{"router_z_loss": 0.0001, "attn_scale": 0.102, "init_std_down": 0.0, "lr_mult_o": 1.5, "lr_mult_up": 0.966, "warmup_steps": 394}
Below are experts of layer 7 (counted from 0) of a mixture-of-experts language model. Rows are named router (the router's row for the expert), gate (a neuron's input weights, with its number), up (a neuron's input weights, with its number) and show model dimensions 0-95. Each number is 200 + 30 x the weight over its row's rms, rounded and kept within 0 to 999.
Before each expert's rows: "gets" lists some tokens that make up at least twice as much of what it gets as of all text; "comes after" lists some tokens at least twice as common just before its tokens as in all text. This comes from a sample of Wikipedia text that the model never trained on. Tokens count by the router's weight.

# expert 1
gets: "201", "202", "200", ".", " to", "199"
comes after: " ", "–", " was", " be", "77", " their"
router,159,214,235,213,204,224,151,177,230,177,188,239,195,190,222,193,163,172,236,173,247,158,215,221,197,151,191,165,172,183,190,171,180,153,209,188,167,200,198,137,187,206,202,166,180,244,123,192,147,188,192,246,239,185,204,195,207,221,204,234,160,186,237,152,166,247,184,193,231,214,192,213,179,196,207,214,230,196,227,249,187,211,237,187,199,103,239,166,158,185,214,209,238,220,170,173
gate0,186,175,221,202,182,262,191,172,185,175,249,188,226,194,218,211,208,213,224,162,190,196,218,236,98,186,192,190,204,194,189,224,180,174,182,178,164,160,184,210,176,169,233,155,209,201,173,208,206,146,200,215,210,269,166,191,169,212,261,222,213,172,168,202,215,233,235,196,231,180,184,212,214,220,208,185,230,178,149,244,255,186,227,240,202,235,147,223,210,198,194,146,208,201,238,186
up0,197,196,173,218,211,189,182,223,206,228,119,245,281,163,182,160,217,152,212,179,195,273,193,191,244,192,191,173,194,218,210,174,197,189,224,185,225,155,229,218,253,202,173,239,137,229,220,264,191,204,208,196,130,222,188,232,203,234,163,227,141,201,235,187,234,182,171,182,201,229,216,191,192,165,168,200,200,185,190,234,190,218,257,203,251,213,186,198,183,187,211,215,213,176,226,221
gate1,235,187,165,215,215,192,160,167,237,170,208,263,219,199,221,182,267,136,202,260,186,162,218,187,201,181,159,221,219,207,250,207,213,213,269,171,177,218,221,202,245,198,185,216,209,206,183,167,224,195,153,233,175,216,241,231,214,244,140,239,228,126,183,181,209,142,239,185,157,231,152,151,160,214,161,243,239,180,165,218,214,183,219,236,233,191,180,209,188,203,234,200,224,211,173,171
up1,190,196,231,160,202,190,198,249,169,149,203,166,158,268,166,192,156,200,240,235,186,209,214,225,206,201,191,195,165,147,151,246,213,178,160,171,220,161,170,180,156,228,190,209,232,219,166,155,222,200,229,201,248,180,191,132,228,224,162,168,207,217,214,204,149,199,194,240,164,229,202,217,204,184,190,203,228,183,210,169,199,171,177,204,152,199,220,219,190,218,151,165,194,150,152,205
gate2,222,190,196,193,237,201,216,148,236,191,187,228,204,240,190,259,184,219,187,204,166,263,212,229,278,181,200,166,235,157,188,210,214,163,183,196,167,152,202,185,174,199,223,250,237,235,200,205,219,220,233,217,210,161,220,166,209,202,204,199,221,218,165,226,206,162,204,207,150,256,228,204,141,232,189,185,179,196,179,167,152,236,179,205,163,158,239,172,244,174,166,138,208,180,219,172
up2,167,177,180,194,207,238,212,214,249,194,236,191,150,189,167,206,205,160,170,249,201,140,172,168,156,206,180,186,160,180,231,193,212,191,203,202,197,256,218,212,203,169,250,170,223,216,233,254,157,213,237,182,194,212,155,188,256,218,164,218,229,219,227,221,243,254,217,188,151,180,186,188,179,229,217,185,165,180,181,194,180,220,191,209,184,230,210,190,263,202,205,243,210,193,214,200
gate3,183,187,193,160,169,229,199,170,187,178,196,248,144,222,216,190,150,226,186,248,152,210,193,222,237,164,177,216,178,202,167,306,131,231,183,169,159,159,231,198,222,195,176,224,247,159,184,174,197,184,208,187,220,164,162,199,165,179,248,235,162,137,194,204,218,220,218,212,198,175,228,196,214,140,193,217,196,177,250,225,137,201,202,179,218,192,214,201,241,222,195,161,234,231,171,207
up3,227,168,152,211,197,199,268,173,202,200,223,205,182,206,233,233,188,249,199,187,214,215,227,168,180,204,188,242,238,228,146,233,185,159,209,191,164,188,238,234,222,218,183,218,217,160,210,173,207,189,244,203,218,207,141,155,206,185,213,221,159,148,264,232,176,184,235,246,141,237,254,234,166,187,189,191,210,205,257,198,198,246,136,197,176,196,196,195,172,232,230,145,198,176,215,188
gate4,210,160,166,240,181,205,190,242,198,182,169,181,186,257,215,205,237,204,199,228,150,158,200,226,183,166,204,192,200,210,200,194,181,197,235,148,199,210,198,217,241,204,163,224,204,200,203,195,166,169,246,197,157,246,207,195,242,199,255,252,217,221,189,186,156,197,189,163,207,220,154,241,154,169,204,203,181,178,160,241,209,233,209,211,172,227,185,232,236,136,205,214,182,250,163,190
up4,263,232,119,172,209,155,153,168,171,189,257,168,206,204,185,196,256,186,172,236,176,217,172,226,149,164,213,249,156,251,200,200,175,221,193,226,174,226,178,238,196,206,211,193,209,178,213,170,178,133,167,170,210,260,217,195,248,249,200,181,201,145,180,177,197,198,234,234,144,188,230,132,224,192,200,233,210,174,226,186,155,186,150,213,153,190,196,215,209,205,211,250,229,195,129,264
gate5,232,168,206,180,207,169,212,226,238,174,195,221,169,209,218,214,219,160,218,256,222,230,226,213,205,210,208,225,211,196,201,219,166,165,246,166,145,226,130,176,188,233,214,211,145,201,203,225,175,163,226,239,214,211,228,223,207,201,146,180,206,156,224,151,133,234,165,179,175,236,228,229,206,220,188,179,243,190,150,228,187,202,235,168,214,238,261,197,189,178,140,156,175,190,166,150
up5,192,169,241,180,216,231,238,162,202,235,185,167,163,200,166,194,186,200,193,182,169,187,177,208,181,196,223,155,184,239,230,217,210,206,182,196,194,290,160,242,185,234,216,189,193,178,223,223,217,199,219,172,239,217,195,234,203,194,218,190,226,242,162,170,217,290,275,210,157,167,218,219,232,240,158,189,234,198,196,182,176,153,235,241,185,237,203,253,174,187,200,216,191,163,221,205
gate6,156,229,199,230,233,193,145,179,251,196,201,237,193,196,253,175,176,182,187,190,205,171,210,226,218,199,270,183,201,235,259,223,204,212,243,186,205,271,188,216,228,218,115,206,218,255,203,189,156,209,242,133,174,186,168,245,211,239,209,186,173,231,194,175,249,156,228,168,236,161,202,227,175,210,213,221,171,202,182,243,254,255,205,211,192,214,223,192,195,167,199,132,120,194,203,193
up6,194,210,153,238,187,202,213,249,231,206,199,215,190,228,221,167,164,192,225,224,197,213,224,149,191,189,192,160,196,175,246,168,225,263,268,231,260,227,171,201,213,178,213,225,203,224,184,222,171,225,215,163,211,228,225,247,219,222,229,231,173,224,200,167,218,231,223,212,221,227,185,177,205,162,214,178,177,240,161,203,182,185,193,211,223,211,197,187,190,140,206,237,208,198,207,210
gate7,221,184,276,230,184,184,175,189,173,186,212,222,179,202,210,195,153,205,189,212,263,201,228,196,142,172,193,178,205,164,191,227,171,211,165,189,194,172,193,218,202,185,144,161,216,232,204,167,122,219,187,175,228,218,194,164,155,188,194,211,231,229,191,216,217,168,227,226,228,213,187,147,128,176,203,218,166,177,239,205,212,166,246,172,198,193,209,172,195,178,210,202,193,203,197,192
up7,141,229,153,174,216,268,185,217,197,204,222,195,230,196,245,287,140,209,258,241,251,189,195,216,206,124,154,260,170,204,225,193,168,212,230,181,218,224,166,223,218,197,203,215,247,123,177,214,141,242,171,178,180,211,187,208,193,169,216,200,154,176,112,252,234,156,207,223,215,218,188,240,251,254,214,174,196,252,255,193,184,221,170,232,233,208,240,215,203,176,188,202,195,192,204,241
gate8,227,274,235,183,187,201,215,176,218,182,189,227,194,194,207,296,186,196,210,196,221,202,217,228,198,206,149,237,175,173,209,227,160,164,272,171,217,195,174,134,218,214,136,245,215,190,170,224,179,175,162,213,234,212,176,181,139,189,234,212,171,210,213,224,200,180,204,199,154,181,220,166,197,200,175,214,200,263,183,234,171,172,143,167,220,190,239,179,214,172,148,273,202,181,173,164
up8,206,213,206,189,163,213,226,150,192,156,227,167,182,214,177,139,194,152,197,158,169,198,234,225,240,222,210,226,183,237,205,200,197,206,146,210,225,237,208,226,208,200,196,165,206,190,236,177,151,221,212,262,255,267,263,177,161,175,221,157,221,217,160,237,223,222,203,209,217,166,187,159,229,193,192,219,274,174,234,161,216,192,160,169,157,263,186,276,214,200,230,171,178,173,199,177
gate9,180,202,208,163,244,185,208,112,220,209,208,166,213,212,206,246,166,169,226,184,187,162,180,228,179,206,198,187,176,200,172,205,181,186,233,213,213,182,183,178,215,181,224,223,185,186,162,291,206,167,263,250,267,173,217,216,218,226,255,244,158,238,239,179,230,216,239,190,171,239,174,256,205,205,220,203,160,191,201,198,177,216,162,190,237,184,209,139,167,208,157,212,186,163,225,234
up9,209,158,182,225,246,154,281,154,165,227,197,169,175,202,241,242,237,265,204,259,209,199,193,245,169,165,225,236,186,217,194,197,213,209,226,207,237,197,229,194,219,234,159,240,235,231,177,180,214,222,180,237,219,209,238,218,150,237,214,231,145,264,158,209,219,207,244,149,118,183,215,236,225,185,238,228,167,219,231,185,234,213,196,129,223,202,173,236,175,154,176,207,158,177,210,170
gate10,193,166,203,202,190,242,208,247,273,177,150,212,178,228,197,170,152,257,192,285,174,210,216,169,227,248,225,201,170,208,233,196,178,246,130,168,171,162,228,178,200,211,227,248,236,253,183,213,204,170,193,199,243,188,189,212,234,164,214,248,243,185,241,247,162,200,219,217,200,228,206,222,201,173,217,138,207,219,195,215,134,176,166,191,183,213,183,212,220,203,216,200,222,195,167,195
up10,227,214,220,184,171,149,226,199,214,195,216,175,256,160,236,184,157,190,217,206,246,194,196,223,199,187,178,271,122,177,170,236,219,158,269,205,175,188,184,205,170,163,150,221,172,184,224,230,195,215,237,217,192,195,236,189,247,172,161,192,165,201,206,196,164,185,217,180,195,203,195,250,239,260,241,279,227,197,247,161,165,184,204,247,184,221,241,250,167,187,189,194,196,210,202,212
gate11,188,237,173,133,161,211,165,159,199,188,185,245,201,252,254,173,206,190,157,200,210,193,205,169,189,175,199,225,183,211,169,186,170,211,199,194,139,199,193,210,212,143,229,267,186,178,227,178,158,169,158,229,171,196,216,173,212,210,216,199,225,194,205,199,236,188,204,174,223,191,237,179,215,227,172,178,204,178,199,184,152,199,182,198,179,191,207,165,148,195,209,154,170,244,256,217
up11,211,192,207,173,204,190,169,209,196,263,224,240,179,186,197,191,259,212,173,223,234,237,195,199,163,207,180,243,233,206,185,208,201,208,171,170,173,211,191,221,243,194,185,176,237,134,182,174,254,196,177,234,207,216,151,212,194,229,176,175,227,182,187,126,220,143,223,261,237,197,253,188,190,217,266,256,193,216,223,230,171,249,175,227,236,222,175,207,163,251,162,171,259,226,157,211
gate12,184,147,219,192,181,193,178,181,246,172,201,175,182,194,228,240,190,169,255,193,188,196,224,288,202,164,164,194,149,164,246,219,170,171,237,223,217,168,213,192,151,230,166,201,196,190,185,238,210,187,217,276,194,177,232,183,179,200,222,225,228,151,178,174,210,201,148,169,202,193,241,224,226,154,200,210,179,148,167,219,187,158,222,114,211,225,218,186,162,194,218,169,166,224,136,176
up12,216,232,176,189,193,151,221,142,205,175,191,261,193,164,191,208,157,177,169,231,195,218,222,270,164,216,110,237,210,196,229,191,216,206,253,203,197,232,175,260,187,186,193,217,155,213,202,266,226,212,197,231,198,241,214,215,207,181,140,164,244,201,183,144,211,183,153,194,195,142,198,250,154,195,171,233,179,187,171,194,231,173,217,182,148,204,161,201,201,219,202,133,175,218,153,169
gate13,190,200,170,260,237,218,210,221,193,198,195,202,204,214,216,171,189,214,170,148,195,204,151,250,208,194,253,185,186,183,151,195,195,231,278,239,177,228,213,184,202,214,203,243,195,145,139,197,158,218,198,149,166,217,200,164,216,198,234,221,193,208,183,208,207,225,229,219,198,185,169,201,241,250,247,208,248,205,175,177,169,133,207,148,248,178,187,209,184,153,179,191,201,162,215,273
up13,191,205,242,193,202,167,169,191,174,215,162,210,163,235,170,176,219,202,250,144,226,192,240,165,186,173,175,164,199,216,239,173,168,181,218,217,178,180,283,212,222,246,184,227,132,221,220,195,222,219,181,195,203,180,182,210,221,181,204,230,201,192,208,182,200,213,198,244,212,211,128,215,249,221,165,154,197,184,253,192,256,200,252,185,198,187,210,222,162,227,179,210,232,215,195,227
gate14,167,198,201,263,197,228,194,223,201,158,215,179,218,215,233,154,154,204,197,211,210,217,209,171,188,151,225,207,174,199,162,250,222,127,190,192,87,191,210,163,254,185,218,191,191,190,218,196,141,180,143,203,220,224,172,168,213,243,197,241,181,211,179,214,179,230,225,224,208,230,160,176,186,220,202,199,152,172,186,195,183,205,203,201,168,202,173,230,214,220,196,228,195,169,236,194
up14,215,251,160,179,250,149,212,135,258,184,207,221,161,237,188,175,269,174,183,204,199,169,165,244,215,197,216,207,200,242,175,199,190,201,217,164,234,217,142,159,204,216,240,222,258,194,227,213,198,208,214,162,186,179,253,264,242,186,170,226,214,183,214,189,174,164,161,209,170,193,135,163,177,218,198,211,198,235,165,208,200,199,208,184,241,163,179,176,175,174,217,219,167,240,243,236
gate15,211,247,167,184,107,172,214,187,176,210,187,233,198,175,176,263,206,257,180,218,186,204,153,247,183,180,222,195,156,206,210,191,245,154,199,213,154,237,202,182,197,190,240,181,205,195,212,253,185,160,207,168,236,211,198,181,241,160,207,221,214,165,249,225,225,235,176,189,209,222,230,230,176,216,190,194,226,179,191,232,219,147,204,187,250,154,183,211,138,222,178,187,209,213,169,178
up15,223,266,203,224,202,229,192,158,221,224,194,209,165,138,186,241,177,178,162,205,197,296,192,168,229,173,196,202,208,189,254,200,183,227,160,214,253,222,175,200,188,224,190,171,185,203,189,181,217,237,188,229,168,227,183,154,182,214,222,179,150,174,188,166,218,205,217,191,193,163,221,176,189,203,152,209,240,194,207,187,225,201,195,138,192,213,174,171,200,218,203,224,191,211,204,198
gate16,141,221,199,193,158,215,209,169,238,202,219,199,189,166,136,213,164,207,182,209,223,230,219,245,191,221,194,213,227,215,233,175,162,190,187,164,193,209,182,154,192,163,206,185,124,186,252,238,225,220,242,196,249,186,202,268,223,198,217,180,216,241,221,213,210,166,174,163,206,248,191,170,154,251,139,229,216,233,194,175,176,178,226,211,221,201,170,164,203,225,169,189,173,176,204,210
up16,244,135,198,251,203,173,164,164,236,155,186,213,204,172,172,159,207,187,159,179,171,215,209,161,250,219,196,207,215,175,195,173,174,185,218,156,134,219,207,180,217,211,200,197,201,171,203,186,222,174,202,242,204,202,167,219,206,193,156,185,182,162,185,220,202,164,181,170,145,176,225,220,168,198,189,158,182,162,161,233,169,214,148,189,260,240,178,175,192,142,187,185,188,208,210,216